From a checkpoint of a small mixture-of-experts model trained on Wikipedia: 18 layers, 7175 steps.
Below are experts of layer 14 (counted from 0) of a mixture-of-experts language model. Rows are named router (the router's row for the expert), down (a neuron's output weights, with its number) and show model dimensions 0-63. Each number is 500 + 25 x the weight over its row's rms, rounded and kept within 0 to 999. Numbers have three digits each.
After each expert's rows: a language model's description of what the expert responds to. This comes from a sample of Wikipedia text that the model never trained on.

# expert 24
router:474442480468484487508492528479505494497523470485527530580543519524532465527519523459464502475485526469547497507490526527470506537490439506508509515527534510547491509477504499497471543504517469
down0:488493540488491504513499517491543487535527517464540487539504546508484489495516487522507540515494481492525497518519512505533483498500519508504480470531478515501500493495485525503515538508540502
down1:516481501498466473477532505470523481496462546531527471501524521467482475511481505502455463531491511488510481532476516474487493513520488487518510482492483511436503501497526461526494536492513506
down2:492528509480498489523529469490483489477489482504497478513479464471481513461513483479522475497522535501477544563522488505508460460482529524514487491488481546511530508473495494490493502527485501
down3:505514522498537516451486473519469501504498505466511517531483508522471491514487500491506516493419507501533486496524514476498458501487571464521493489496497435474516525513559492555484465499470496
down4:516450476487533500482494487493541501508475480527505472523495484530510498512477527481533495483472488525515531496483501522466510483497495442461511509439496540448493462537546483480527482480498506
down5:483469540503451528486504493522551465467492507512506483473492492542493521476495478521524529527456481492484494521488497542492492453496472506462474507474523517523462503489457477493519503515484500
down6:527541513509514449530489533514564479498492529465489475507525469446539483481498516505497505528487479446489465509516473538498505476485551504503530495455497520511497539502508471474514518501503471
down7:506510501524500531520497499468500536541483499465510465504465516457454483441465501496492488499463500468492507499491488549473483511506451532509487420481520527503475498531492466487490481490535458
down8:499495465480484460496521499550503521495499504491480481505527521515550548498509494462514481519503534487524524489457493503475504504505507563479525537475487494494474512522515487467527501481502501
down9:516506455498484475534511543552500511480530504508523525530489523498523526498467538562494487493481477474500522540518531520523503524528508517471523532482527502466480511493496491552517454522536500
down10:465515418534521531522492505495515474486471498497526479501559528507507530464498496493454550526539514481497500490503493496499508480488517513440508522517548492524471475457483510478536565447477517
down11:533515481503514501508479511514512505491530511493503494528514480497514473512513526520580487514501529456498509474498499496505555485463480508485501513450483516514533524502526466501501523467459527
down12:492469452496527503479541444504456492506531514499471524497539506482483488469459512491465498445513507549514504496492531498466466493501499524514541463459520479463494503524486472506464473488538467
down13:450496505504496551506532516468487491517498486524519520477499478498525440519449536475500505496496504493488491482528541500502471535512491513536504517502530509461517479471512498548486535480507503
down14:483502467510480521471524534487503474528480547515555494478484516515537468498515458481509509508534515544455523550494491497546518528492468508498495521519466459523499479508480493474470470496511495
down15:537512458513480498487483493486476454551488508502484508524461500505547521523468479498510510519483496529508508531469496504475510520527507540541492499516473520535526505472497488473507459508501453
down16:490490468487472503482505472508492520507487493480506549466494551498489487516485536514456513507487478483559501509459489504467479536481531515498482508503457455515545485480467487546507486497455483
down17:502523514518471520557513502501484474533493511488556501554573533468482495475493500475472530479496492463520467508507519509555514497509511517472506526518502495536507485486465511493461502467500474
down18:510495480498499532489487524483490488533522462524457536522515487479498460522527507498461489522488489525493512514503527499526478481471466562506513471550454476550490483485487518504515506488530459
down19:505469502518513499492514484530528508460534506548533515501501473522478500509513439486478473520524515483491498505512488507491532521513462470411527515513532500472523545484494495471472514493504508
down20:488510462463508521529485468461511516546450525536509490491462474527469518500476484505528541500526486478529493488516519460550498486468473453497524511478495506492481464482512500484573484490482491
down21:498497433504502485497515472521488500511526509509516505507544515541541541466493472540540505483521515500531491534554502482542486485499517486460529502491514468520501484533472508502535511503493488
down22:472492522479480486499494524525530433448478507491518519545543523528478495461537480502473499517523495488496515486487543479537494492513506541476508518517472507540482515524510483474475524494477555
down23:537504513471502554461473498514484474490466514464474513489481557447525507525509497472471514513455514474520514525485509468464472505478488534465549517517476459509559521495502485507510469525498489
down24:528477517470494514517486497540457521489498530499483524553468495479498502457452507488528496499460483535545529507504482523531477485464487505515494519521485498450502516494479495517518503477476526
down25:506519475523489504527498457499526530538512529509497514525533500549517476458514481486503514488536520526511521526518478516514519529495478502501462494479509487492542483527533456481498506488506489
down26:466513494507500518507516502547490515482522494450499520450484513485528501517498487504512462472522524514446502491492548488495464482502510461472503502518492538439534512517485529536466465501493473
down27:529529507511486471521496491474548481506541473532509500474493528499502517498481517498528525551513497524509467510493499493477513543504506507539525507527451505496515464455524482503530508468463487
down28:476524519533479528467490488536492516537517510457474452516488452505459499492519519440489535520518503514471476487492503490486509492510473460534499474526487517536485483531480520546509514512505491
down29:492523545502471496562519513480517496533487511486495499527511496494525452502499543536524532515522504482461475531508457525483524500491453510490461527460537528553465540471502500484493474513505493
down30:467511508513501480468439468533463459533469517480523493484532521483504514550490492527474475496529461508510466511487517468449489504471500471545481485466496500546492498494514497513463473506509505
down31:486473479493507521432482488522458487504483513523479534464464470462480521486531487505491519510490496496504518498485485560496504539518515457500504494503500545471515485533500511473539464547499455
down32:484553522513465447494497519481490538469520456521506516491485509501513539527520488495467522508504444522514478501483509517441540500546465523490505474502434504501461436529515509527475503482491478
down33:534533512530465573501517497473497462471489533487509492522509544487506507515490486494536517489512444464491522496500507495518546464486482487492539488490521529493507504493513527505559511505487523
down34:512510485517491489445535522475468487519470535508463505522505445488450531485490482491495497449499508511518522515465512547488543486535523491450505489523480480442496490468540479498497481533532502
down35:457469489483504480522469477483427548525476489461517524456508473515457505503515466542481552504503484459497514507472492461512467501494537493503460535510524517498513501518480494487506490454487531
down36:479504476508513486508463570549491477518508498480483514487517492476531469514495481459493521547502491540558504478497473471450470520487527496486480487523507478516484509511499504504515547494537511
down37:473465506502512453473520487531504528482505478510505488485459481482489494494500497471513468525493457526489442509451546529466470534481474511513500525461525473431462546470458511485519520535492510
down38:493508486532526475497546452482520540523492563471489481514497527474473472520505504527530525499535523494514528515498480516498486517506445493525497519530490494460503510504499568477506508512526479
Word-initial h, m, sh. Opening pieces of words, mostly h, m, l, sh, wh, including a lone h after a consonant, such as R-h-odes, h-ind, A-sh-ok.

# expert 7
router:508470499507497489509473499486534506525473501489519489521463524527485494511472490446530523522501512497516515526478479554462532520452464487497547495466479542503509512482505481512490534518494567
down0:505522484556505507516514463554522481536495498469538531511487507491570487509482449487481490477485512453563485478494502459489524525461501497516493490475496513463530486508498480498486485458534524
down1:474469485493500495519497527480472550492467480480526563521489504527445491470446467511532518518462477498454487522499495501453468470499519507472556487512505493482498473533465466502483519491515504
down2:498496474528501522490478504533500502520491540493488483489487480478491511453483540482505519493493497501491512481535480531509530519533457552486525566497502504531498479455503487482505460501517487
down3:547557493523498526481525471497495518525512492531512532519519468486540546524503510469496491503468520519469542508464473517530508489512450516467474531487474521458519513496521517456510515486485475
down4:535557522531511497469553523473511502502491519470489501527481474486523510497495502503538479482521479499489537509509555469435529532503520468459549468516468494507494546519515471520521459475502473
down5:501517513507517510477524486482539510498538480462504490485488430493485550534538516515466523511545487502470497493484464485514523519528465500532475555511510480495491507499527511481479510522493475
down6:524504498471525521463516508474520494455508456468489521544458494507531516539482467499470494525521451492496514515472486498478508516501514487452531515515508489509491464461512485514498523495558469
down7:477520516465484509517460545496514508483506471494478547493513508495533481494501495520534520526463452533487522466497518484475539499475497525530505468528506536509504506493492514523504530516486521
down8:530489489465474471482492500483491458509461482506536477483507510550527513493455497514539470467444522468506486487484514458470455530512505506515502479470492477542497496465488510530534539527469531
down9:504488475538517511487501504486511443506489520523484510499506436466527545499488508517541516474495519467498504536491427537516504515533491530505491508466475530522531501487500503538509503511528536
down10:478490436485497502553483529509540512475493518480495484490512526485503494475484495486481499497500483488521472495480494512508481513539536555508483483477490524459534468494471483447488481481492502
down11:507468516518447494497496508514471453462518537467470524488468525511546484475505454481503557506524541493510509525499520484510488515474505478523509505463492458442475512500524498518481548525485477
down12:520521490445532514496514515489479512508483504505475513508494532478462445510483501476501503512468516510552521566545518514493525503476528469527529458457512491439550503481463480520519495495489511
down13:482509512537540507508496479530495483542497528494549520464512538487506515455522465539489451509497473500485443455478478476510502445493466517503491486480514495494516534512507558488497490492493495
down14:507524499484490484493480474510455514499483508506479517521502480505571480499469521455509469476458481538497482486516475458492501502493497491480488525505551490525499546503507488481541485495494466
down15:459512486472534493496486500488471454497493484516530519497490467485518515487518493463496475471524513523489530512519499499484511502493463487484423539500505477485477498509492481491505529517530469
down16:501513484531499542466479464476436529517466451473518545467490496497475488516515476515534455503493507465440520514525482483464485519517471505445461510489515486511484484506532558507496464532539469
down17:498488525521499501513508551491495495498485518469505508491531505465481490493521489467522551541529523527489482482520514513540488476508525519504499516539496498495560512482500492528528495473558455
down18:483482461511577472490544492517511490484479495514501496502501497447487490492494466483459502498497507484489507513486531488528470511522480540457552501475514500436540531488482503532536497472503473
down19:494471513507498516479471484483538488483486489512484521503483531504543471537520529507450494490530526485537505451520517488510512493543540550507551494534515548542504499523469496509491497494522425
down20:487510490504463510546511475463454500507502504567512502487486523484512538493464520489521487506519538481496514499530517501488526545464468467463508493505502455491494490500500517461494518495477493
down21:489460507512480457470539519511510509493497506533518508496504502498530493438490491507496488526507480507485494508509526537456507508562483493472472461503474492493529493466562509441474509503525425
down22:509510484519475495515498537493473465502557483500496483473497537466490498492526425509452502454510499482547545463521493520499489467491474508554504490522526484513500474493491538534460503513464503
down23:498531516518507494514542535505510520529500507467487473497512513520490482504494517514505527544536515496511445467478529505479484479515498513469483484509541510579518506477490497536483504451530485
down24:484454538498509507513500501516482537532452503485497504524495463539530490506489493461463461499510487476466517494513485467511498501508535510463490448516514493495577520500503456500502510529524465
down25:514516534512471497560467523517467520506480479509444478493498541491504488474482472512487512506512479506490547530463494492507448495512486495492490538494485541485487480490504535498484527524493474
down26:515496484525545489488559466503486498532502498476483466459552503482465520475453522500448523526496514453544505504519532506546482468520476469550481476513522524474476539496508526505513467545497502
down27:517510490456492465473484458532476482531497491485538503479541506534489495529464464533510530520512518478531497523496486475506494495479529501493500486468510455480492513503496465455484527544495552
down28:479486512506563544492511478531536497474487538449479479496500519530488514477526508531481470499528457515495519537455519567524500464462494461476495511477468513538456477476521520445485539521477477
down29:483511477494500478532489508481530444557469476508440485518490557509468492520505525538508537537483479480524523510498480489521521485481500504510459471501488534524513509445429513484515471503477492
down30:447496502539499491496501486486497482442527445494529532515527519495510556488543514539511501487504467500502470494470495466494491475497487506456442470521514471541496476488513500495490441465475507
down31:490487512501479474501483481483521498499473494478477510490506483502506493503480475489531526522461457512472481499518482523480480504494552482518476488488485533495499503494493517495496479504546486
down32:536482460494500473504500502488522516471486545534505475468495467472541494474521471488491508506511508513555418469503512503525473510472529488470528456506529459544505491443481510498480527546478506
down33:499502505511544486480502496542523447508514471489492497441500497500533476528506478479504480482503495470472488514524524502479520493495480508474491498505507508528485483521522592478527486519517506
down34:478490491485507502524477517514468484522535466530530536485552522491470490492493450545519497495486475462540483492526494497441529513482470517494480458516503490494507509550496540471478527486511547
down35:472530464525559494510469483500506465475480532507496516490487497499509511546472494466491473510465479488477521495474534525508466509433525506540510458479525501482496518489468516479502513476475518
down36:478525518521497514488543481468516550497505522466459505509478518478484508491506489518470553503476511505525486588519499536467497487497525491487498483506482464466559516494517523467522485512517521
down37:487479528489513514492481510464524557506472516462486452476472468488429508426523491524518511473505496508485541510537482492504499504499486495484487518470512513519457462490511443528517475473528473
down38:564569497493515527476515487494486464496508481505494494497519484498529479526499500505516470522522510496503498509488488511495503521470470505501557491491527531465509516477462444524548490479482494
Nationality and name endings. Word-final pieces of demonyms, adjectives and taxon names, as in Russ|ian, Croat|ian, Individ|ual, Cymindis sulcipenn|is, plus American and National.

# expert 1
router:490456499490494504476475523481515490499469456479518472547502485537520482504531535492483503476473518500470490521494495538487508466480480529507496487490542513540481468503510502463460499493493463
down0:481514505477526479510505479472505517460495446472488529495527513536473515493504534491453458432546479514503487555481515497551487563459490479503505498437480484481509486527490511468470505482529470
down1:541475501511479521503467497529479508476486512512497554465517527498514469534496514505507553524574484458509552460479485540475476508462491491498529479475504488484537505464472507527471495496502476
down2:498481510556494455504492505466485477495524533508519517480538538526489482483531464473483540519483496487514519442451529474442539508482502512476450456479503539500502506530491509482506522472503522
down3:532503483485475518536478503519459477493521517493506479509476507503498504571471551496529492482538493539496494476488500500464461435517480515520517524486522470540519537527515505460506493498493519
down4:495481556480458523504514477473515519522499507510537482458501504501516518523497497502471480484518467524531505520529534503463481465504460528469517502459474471488528501517513517498470502526469478
down5:509528463497526564517474468501475525526491504461502495528502520489487491455534503498515509530512525493475477523497509502503492499513466527516519515438491508457569487460519511497515501451542481
down6:524514512455525492513506458498520506512538527520509504511505465500493532487493453495528476532517504508483502475522480474463516497506504536499551467549505502488500489467504527496543532522501502
down7:513472479503491444502488517547552463535542516492524474493507500533492510494535506489482521479569486530443480476433516498521494518498512544508528509503501518493488517501499464508522542494507482
down8:504514550522503474481484513486497542526443504532501528454504477452487465537516496491500495492511492494540498459516489499473468484505475473529528482447450505477488494481545475512544520501515454
down9:515486556473516456517535484488473508528516516520531516524494507524510487497509521493555481506440499507473492487495535477521434492523482488494498492516522493502485548509483544519475504533451482
down10:527496522517481507456514478486472454463484464517470520489514556490492503533503529483501463448503500516517475480482496472470509543499492493458456518487512476495533481495470457553517528504540542
down11:513506529502465479490499479472494523507496503501545516522531455490474494484494496478496514502509494531533493546503559530474433462518525510479487508490486488497481482496521523477502528484518468
down12:493508502534500488478499561501488485498503521528557531489500502529512517502474493527485462497514496493477487491514541501474459485506462534487476517501516529481490447495481495520507503504544469
down13:522549465482479496499518523474533507530513526540502476533492553496496534530473484515523506533506456482466499509531537523544493482486515547533528487525509501478494529508489481481480514474446507
down14:496524519488547508475498510480497515486501489491498503529515505478502486542475479560471517540484461471479535483536507482495548540460479492495501484481516511457459482564442462518461501476485472
down15:483486515445498507508556527507494487497511488479506488500516528521497513493464470482550495519513500514496478474486535502533492525514488489513501521545533530507496510504514446493531501515495482
down16:504487495520507528495480473509453480468484521502504427478504523535501512477494490501499514496523497499494546505503492480452528479479522544485512489473505529519484526490445501462465450476497531
down17:500471501497518509470511561560531508508533503554515512517454471505483475465470500489484470448497507466475528516479537536480502470508482481502478484476489457471526486495473485487473478496472489
down18:495448513463472507521481482534522467509497486495512461455495507523493519534521468505494519448493506501509503523544492469497471478483528505486488533487457529530502511496461521500519519500527536
down19:510535508540454510483491482496501509515508531503486538441431536502456503533505516547522479537474474510497504562467464509521516480523545494541512483535520499499462488492498505491508474502501493
down20:509470505512512513476460488513494530494500504515527520535481510498503471479515488565497496487498530478459478506438479472501503450484514490512485522476523474476494543494491493533502489490497486
down21:463498461503472499536495535505507480479522536495478495530473473494506502474530523468473449517502504489502507509515531512496487544462512517473514482499506518562550441516506515487476501462510537
down22:528490487499486530504477541493508518457517556528483513479463510516444472529446532487530511493442563524477450501510520502467558527470504475497500497535466476481496497465470483507455475496462512
down23:517468531485467493478503479512495498460470481492451489504481465508550503524470480486511510522513441515481548559490483510506542467488515546485461520485475441470499487487513485489510502523476486
down24:480451510542508477505497519467497504476532515487486524485469523522498511462475504502446488513514529488507503504466473493506485515519484509502493558537516491438493519541516501452481503484481515
down25:498516506500504518504504508517551463571499500516500507508510458498499501491538477529523510472506506533471513512516507484492503526436490473458491512492516514538497501515511575442498496563487515
down26:493460500464526521495497521508457480497513475489500457496462468531528466546488506493556503539505517494488524471502482486512515494508467503489510503509499491503521522458527498483508517522501506
down27:539507508505458476489476525483506512470461528502480500539470494494508520529532498505504479485495506463486511524519477540505481486505502500487450471553478482530496494521517492509483466494536516
down28:501483534477481516491469510507461521446510512469508474528524452522494499520498520503509470536539474540494455516529489483455510491507532495486546518512525477527455522484451506516511501529468492
down29:453513551535484515516476486476516494504481520484472545476477508521464437546468469509469483548530496483537508497527506459531481505488484478514494498524489486460483522483461488491500471474546471
down30:520439496523471491513491490503493488510495502539500522521498515484502527506501473478498492507562505472494468513538534467461494501481504548533554495551468465502541519473477473482497527516482516
down31:488488477508553505524536461512491530537524480495534488455491516466471502504510523481510504492517506516508510503505517513511532503539495499521455483513503500477494500504485483514510468524494541
down32:498518550476454504468496519506566534509520491496497481497488476469485488484490499488491502462536508533480473514481501492508538484520519495515525524487498521568500514517511459504481494508476507
down33:501488518500447501533504499499476524509522493512503511439479480461493525500510499526506499487515488487440496501484460462471537521520496518478524501490511485501461540500544531465464507500456508
down34:495511454473474498482517489521495502476465480524464441523493507521538483447477506535523563509486512479489490497525521517471468516494503500511464516463507536498477460487470457516568498509495533
down35:515524517498504481509490507508473496511502537508544543517540512499472541497501458483520502461515485499507438511537494525485513501516478537476473496494492478479531497522521492520490532444484485
down36:482516508532483503501519522490538479463492493572456533520547507491457509482500512492481514484491469534484513499501465493476456479530497532500487491508499471499502477452543475446502470499496474
down37:490498501520496501500463482522541486476515507498513512487521511536464540496482509506473566518517447467536523512505502475518516483475491518496482474519505477467527491531455524522498479543510514
down38:520480514514511473527490460531516506479516490463545478513469484454491505489509478510473471523481500523488482519542501470512484484513499467539501515523468517451509517521482505463513473499485467
Word-initial fragment pieces. Word-starting pieces, mostly s/S and e/E, that begin a longer word, as in s|ince, S|tewart, W|ash|ington, ed, trans, col.

# expert 12
router:468471461498531486526506525458518494571517441474468478559533520541518455508508545494482521488489488484509483493477531509449510507479485512448519484495526537534491469492535482473507559498490473
down0:509475438523521458496522472507460477514481507462505496499493517519479497487511485519534420481482509489479487458540507469524470511504514461496536491529495484511509548470512540529511542525485527
down1:457513469510488520512502484502515528530473473474517471524482485490491515483468501484493491503496523553499479479473492448497514496462460534567496512481509448501520498480491476484524506485525482
down2:489538483469503524471511510532462490519477506472503497489517500525484485485517499485505499484519472474475485462482478495523491499498498507480514513522476506519529479463507484481485525548540537
down3:495482493487532495450490489544548510530493510474489576496478485504526569507537529525534449509467544528501519516464502540511468470518466498515531504468468544482513526484490473504502514544515482
down4:491521543507492485522505508520473526479506501510519481497499520488507462509516509451426531516480450507526488518455529478482493518502474474462529493514525530551490458511510506488479522497525460
down5:515509482502532508503475547509470467517527482496484533495497481510485457518466442470483470509459494514470498466510487494532528528478483496490508497504506491497506498450505497490513549468527484
down6:469531511490539553516490480515471485541496485483469467503516501515486522523491488514516515503491478534518512488491531458499494480558540501522552450542544526547500513491490518471508508524521476
down7:493525491468472497538510529491503499463468524479490473520453493515522515519522509515457527529488522481513552511457457483497519478497556498515483464522510509517483535526516482504483462474505477
down8:531517495473544509448552483501530519504482501481476523509524517530544496477514561500544533484494529473561470462503497497522475478470501486494458506473470568537491522476505497465515494510524519
down9:501503498509502477495479494470502499523481496498481480501503472438511540464505485502520525542496529514503523494486550465538490511437496497527479521542521490560503478549466535475495546493518489
down10:472475526484478498531460507494499513502491490466516473477565516523514487502524486478490476530535501471445504514482484514515467533468481506457520497502525465544493495515530527513465490467481511
down11:501492497486540545517509543445465506486475500539492476470526458503509506512493511441495505576502499503539512549520510468502480520479463504533508500495551517495505479504540472469485525456467515
down12:497491506483497439530490521504520517519518487479525497528550476523502488524501517574498478469506532499501499492530499479490552483504553495482472489473475503492554528505534496456509503500539523
down13:477486503506541462475515504498540516532489512550493471474523521484529457512470499454476458519495493472493465510515526507497482541492506476536531518493526494578491501455504492483500475521502544
down14:445530544483502507523494485533506485481474524488535509508521521452477477519487483461505526491469492513520500478482496531472505518500464489502496485492483518471529494465465502523487534493508464
down15:472515506469492498516463505520500471531471465475486531513519519448472493533504460513523470526489457512529500512496452520490543510465510494519510492472477493559499493504530528509483521492503513
down16:529500486504454452485481501536495527518501485540502501499479514470508494511520510506534470537489469466514529517485457508522475498498462460515453465494507506449520535492513482531474453513514548
down17:525482522521505553499518519474501485512472523476527457487499538546552469491513513509453511464489507533484483526479505476522482523481510517538520464495507479527486475481461491495467488483489520
down18:504491489476526514506510480506537554493483491517490519525498483483522533501493495504552505575487486510528480470533490481465516483463479490507497532482493494435485498528529483491503481468539514
down19:470446477542467474535495465529494540502514497471492465480503484528517513444511488495485476502495468506522504535490527450494522511469489572545505517480471487513498504486533513528452523470495519
down20:461505493484503521517466508497526482481543514430538520509543468491494497493523509512496521473492482508494469512506524430537449515484514518475479494485539502529481499475519498498478465484561503
down21:488501459524476453481500475537494487478470490469515483484474528518505497469502493500504502499507524460495474505482511504473496492526475550507486504493493498487543513507510492462429520477537560
down22:518540531539512507460517522505527526515502516510467493501506497518515504503483508489470516501519453437456503501537518483472513496491530495471517515535505520523481495541511497491491547513531515
down23:504460459472497500524479497490527549502507525483501532494483516492540473451545500506514515502495539468490543539473484543515495520495506506491517579546533500522539502508554481490473479482489490
down24:500540485492510511483509531494559433460517486497520487524501461475530512530495512508496448499527501491539500496492505525489524530485506547539509501505515496471481513445504521516520499513508494
down25:486474504514499520454463540459523488510496502530472480507517505478472486479518488491509511462512473466530459483469521524526519535521524502528521487517461485518502505531502445487468455504491477
down26:486454548501486507497485492495520498479454506472510466562534520477495491517497482489481546483507498481505504501465523551477556487494527486562510523549497508510475510539530473517480476509524495
down27:482479448519484533496551483483523537500515554528474558510480484501504519525491501479494494529490510517467485520475512507460487521477496502479506443496488513483526488517491484553545530505506486
down28:474533466506502500496513498504527474562503499522476512511533510462502507499532489496478491465514493479466530523499543513516507530524485475485558471491517521525506485486456485504458511550480505
down29:480534467526519458463513477461531508509507503500490516470526442517471470492488497494468522469511556489496510523541491499457503496489523434480529510539509498483461503488462473537507523470518484
down30:506509481485509480512476528518508509502501499505429492444517501486509456521516504499507553513536516495521500502534510512533508498526472487467513493493436471493522506483502493499533515429460529
down31:521476511509484506494511539450485550477494501479491489509479506549534538517483525503465543480535454470481449473483523480495523520484497530494480495472477493549478516506536487454462512491495499
down32:449499462515513520501499459488498487545507495528491482506507537492526490440522514513515549500519533513514531486518498492505490494476516513496511506482509475484543537486463521496491448517521477
down33:503488508507510429471532504495453502483487494526483492528506483515484516544504510460488486522551513504519476544524495497466473514529461526490488481518499494516497509500525470516487504491526530
down34:498491456497516506579473474522506442476495461474495519475458507491494513522483500503493499502510485491487482481457495540492515517533485484458509485530492502572524516452535533530482513507485534
down35:503481564486460537509523539483488501481541524514522521516516478492503508460474472508508501508478518535495520468491467524483508498530484492485496495477482454530465526484499510519514525487512526
down36:507477471464552501522502541508488489472483473509549492511503536508496502499476498449509491516494526528530521474506506468515511505521490547506495462503538487527481491494476497502501544469527512
down37:515473515496470506479519525517524547499491485521504508498482496511530505501488454460539499461524505470460506535548517496518427523476501495507533516481479489453500495507537506496502548521516464
down38:431497529495496512547482513527466532510530499529501477492511512525485462497497455507483511477499513486457518514533532520562482481460528469510501513516474459518492518520468476507497507500496507
Initial M, C, R, Gr. Word-opening capital or consonant-cluster pieces, often in surnames and proper names, such as Gr-ay, R-oly, M-ontgomery, c-ulprit.

# expert 22
router:463502511541490489496513502490508543517505511493520468523501540517523497508533544463519550518472547502494474539481469506530499483457505518468527478532538508514542491499489554473441519520527494
down0:494528495507460516514490514451507503471488485480498512460490486480521510498498454472484468494459537536499515520497485528458526468521529489424475523512472479491482515534473450474475525488488533
down1:522483478502480464485450521521487520482532467519511493506535463492534537500509523537511513489511495504494503478474500470459557483523504506520521501474486531495508532486548514471519486472457506
down2:453479537465495493510545521518490470523469504509474529496484505446509523487502468486512518470498520502478441501459503505469449515490484502513508490489504498481515482535456507490520512526487511
down3:547484497486468547518504504548511522504510516528488511486512491554511491529518485511480503493466487521500476453485493491484483536532475541537475509522542499512482529498474472512482525455489494
down4:461482528440514483491470486540461555513485487482496490500468498502476453522467518519527513477509488502539520488477540504479518450501498464473517536498510528503498480497483504511507530531469504
down5:485460526543488495511546512509489499490469515545533477511477485459490550449506483547537484491489529532503499532477488512514463461516498484525500508487494523524480490506517505461495511494521467
down6:509496484511529482488496511545501494547491504474530541516502457465466532502496414508533514512559515483515499523516498528485445503465502496454533544496541502522504527479508482467510474493526492
down7:456511517497463529546491478492457549533519484510494479528534509480532524474523524505470493444503517480486459525517502486501463527507480530495535488515515498502490514522479520516472492484483474
down8:457482517518507492465518505496510485481467473530517422490489561521467462489502495516464461498519460470470462518549498453467493491529518531501492492479502514536528475458530503498492524461494504
down9:525514483501482490551524539487473492488485488486487505521497511537544525459540542481484532502489465511510463473501521485506522534461510534481543504492507491452484490514529472500473493513481493
down10:476493525516467504485457469498508546523437514470521519513486525487498513477509528516529505511457520498495509494552527495491501467535493521511530490566538473525471506500484487483474486474519515
down11:477484501522463531478476499459515523525471513493481503530495505503505496482534507498494492509512472518478471509483529507512499501508503486456515549492508492516507487512524517432510514485520510
down12:509507486503516539511511505481539507482539497486537492498508495498501484503464462490486480474519494477463476492516535493555533520491500521465481489518524524489518529496529506483551496452501493
down13:506491478522492549462483491493482481507509476438485539476446479477490529510471469476537475429483496504471487507468503507538493535467517504510503504480486478536500500527498494462516470487521512
down14:468486509477528503485516492508451486515508467500530539527504476502486490510483468461429537514476522503482507513511458546502504462477460477507527490526527524483510518506483480514491483511536510
down15:512487510496451525562499498489515505507491510485499483486451514486503485548506473497507499566549494442532544516494441492477500492488516504470482499486488518452510511480514472482521536449470504
down16:494497473521530469451532550504529532517527505516496492553535496464487497462528493498468482495476461535492426491484490519469517481486495466512462517489477506473506491490540500514499492523511501
down17:522486489488533545452499499525530484504530512530489494514481522534517497460453500544492439492496479480523470462501527503488497477493512483465507496517532453479522482520488461463480518497531486
down18:498466480435516528485458466490532540502532505521517496487516536504470540543465486516483511496502510504542512525491502548507514464555494524506525496447516501513518487508502486495480468497511532
down19:489529473502452492489515492509464522455514512503485489529530479497550462511458527488581481524508507500522492549526492499478495456494506494493516479491501500486523484500486443526481520485476499
down20:482474500523517501481527494522487513533479460477517514525544476462515497530523501539510475469497501523521538489491526508540483477487507505513449473498508531532465471503508468493499469531541507
down21:552509519498501507509465505497476498483482453493509493434511493509513533530507477516513496514468517508484443471497496544495475490497503540510510482496482524489485533502509520559525528494488470
down22:504474475500485515480483463513503501494531526527507518478471548490474514520518489532500474510461517470526522499475459511537524482509470476517467493524477481494494487521494467500462497493530495
down23:462477508518490495471510478485493430475499467505492523493511478486523499465440527457530446481499484494530467514538493525497507527480479529470501520500492510528479497494462501508514514535474495
down24:510492487468517504490507467466474488486496521488521495489466504544495471452509502501480485475491493537502490511500489522497455496526462508460530486486468458533537518476499497520530509557495453
down25:490539481512474510510510497501469492497530500479508500544510498480484524473497435514472491480484466514511479501478505488483491485526512465479454459535492547475513541505499522499517472531546516
down26:509518471497496496501518515512475478549485508543511505447486483491471549503512545533517521533499486495510466491512489494548531476503498522516547488527499528487518544493486547497473485472478549
down27:508499506477533517520498488558542526520522485513530523488498488468483459488464481512522493510478530514458498508540514506479509496483515517472531504471513496478465507550493495506537508496462558
down28:523460522477453487502498512480563523524489490518513505483518520494489491466514464513516487526531474514511546461519482469526494527470461508470479502463469469490466475471519495527524508467513491
down29:467518440489491484528489521492515482463448516494509423515534505471500505541488507498493497498542502494499490500504478529511515524438493475516488488511474519505530523470474419467522492524480475
down30:505526466528475478485488495506519451484483471512489533448525460514473524473494506518537515534476524559532502526521486532510506527494533522512562501467502479471437516507512510479529499507538478
down31:510508541533519435480502538555510476547495520501454505502463439448462543472496495487479472502513496527507501509492502496474496497483492485543448467523515547451510523466473506470503514505505463
down32:442516494485496511488462495485435483468494484493509475567492517496543473492526521458511469478518539525500498505541524512479510545442528542493524501468524536481490520499497538489493498498484485
down33:503491471513490514486472520516539516518501492493497462543557472492481522475484556530534500495525513492529533525472479545495541487442512494506471505485512519539484512511498465477452508472501504
down34:476510495521562472485487519455539487549471469502538505527521517478453503507543494516525511491480492475513524514501515481462492513508523456508507505516495519543534515484536527488474489492496526
down35:492485469492492520493473544488489531474475535517507512500458521529461557508522540479488536480509468508552523490505479461483447495500504507485517511477534497496465501516495530494490540478497491
down36:491510528532510470480519543541477512518500484522497505528494494507544525473471486512504454452471472505494487510480504486493473496517510503545547504486483494459474533520523535538511524510487485
down37:513530547511447477495537516490476514485516492514465472523521508503487491484498525502470542493454449478510499492495507524525491493518488474531532501457479475504530465526510471499444517492487493
down38:540514469458492527481494509499471501441535472501471530511501504449471450473506479484499501508497485503497528554441503512490493481510473504514483506542439484475502469474507495495507483531517524
Vowel pieces, foreign words. Single vowel or letter pieces inside words, often Latin, chemical or non-English, as in an|a|erobic, camp|a|ign, hect|a|res, Na|C|l, magn|i.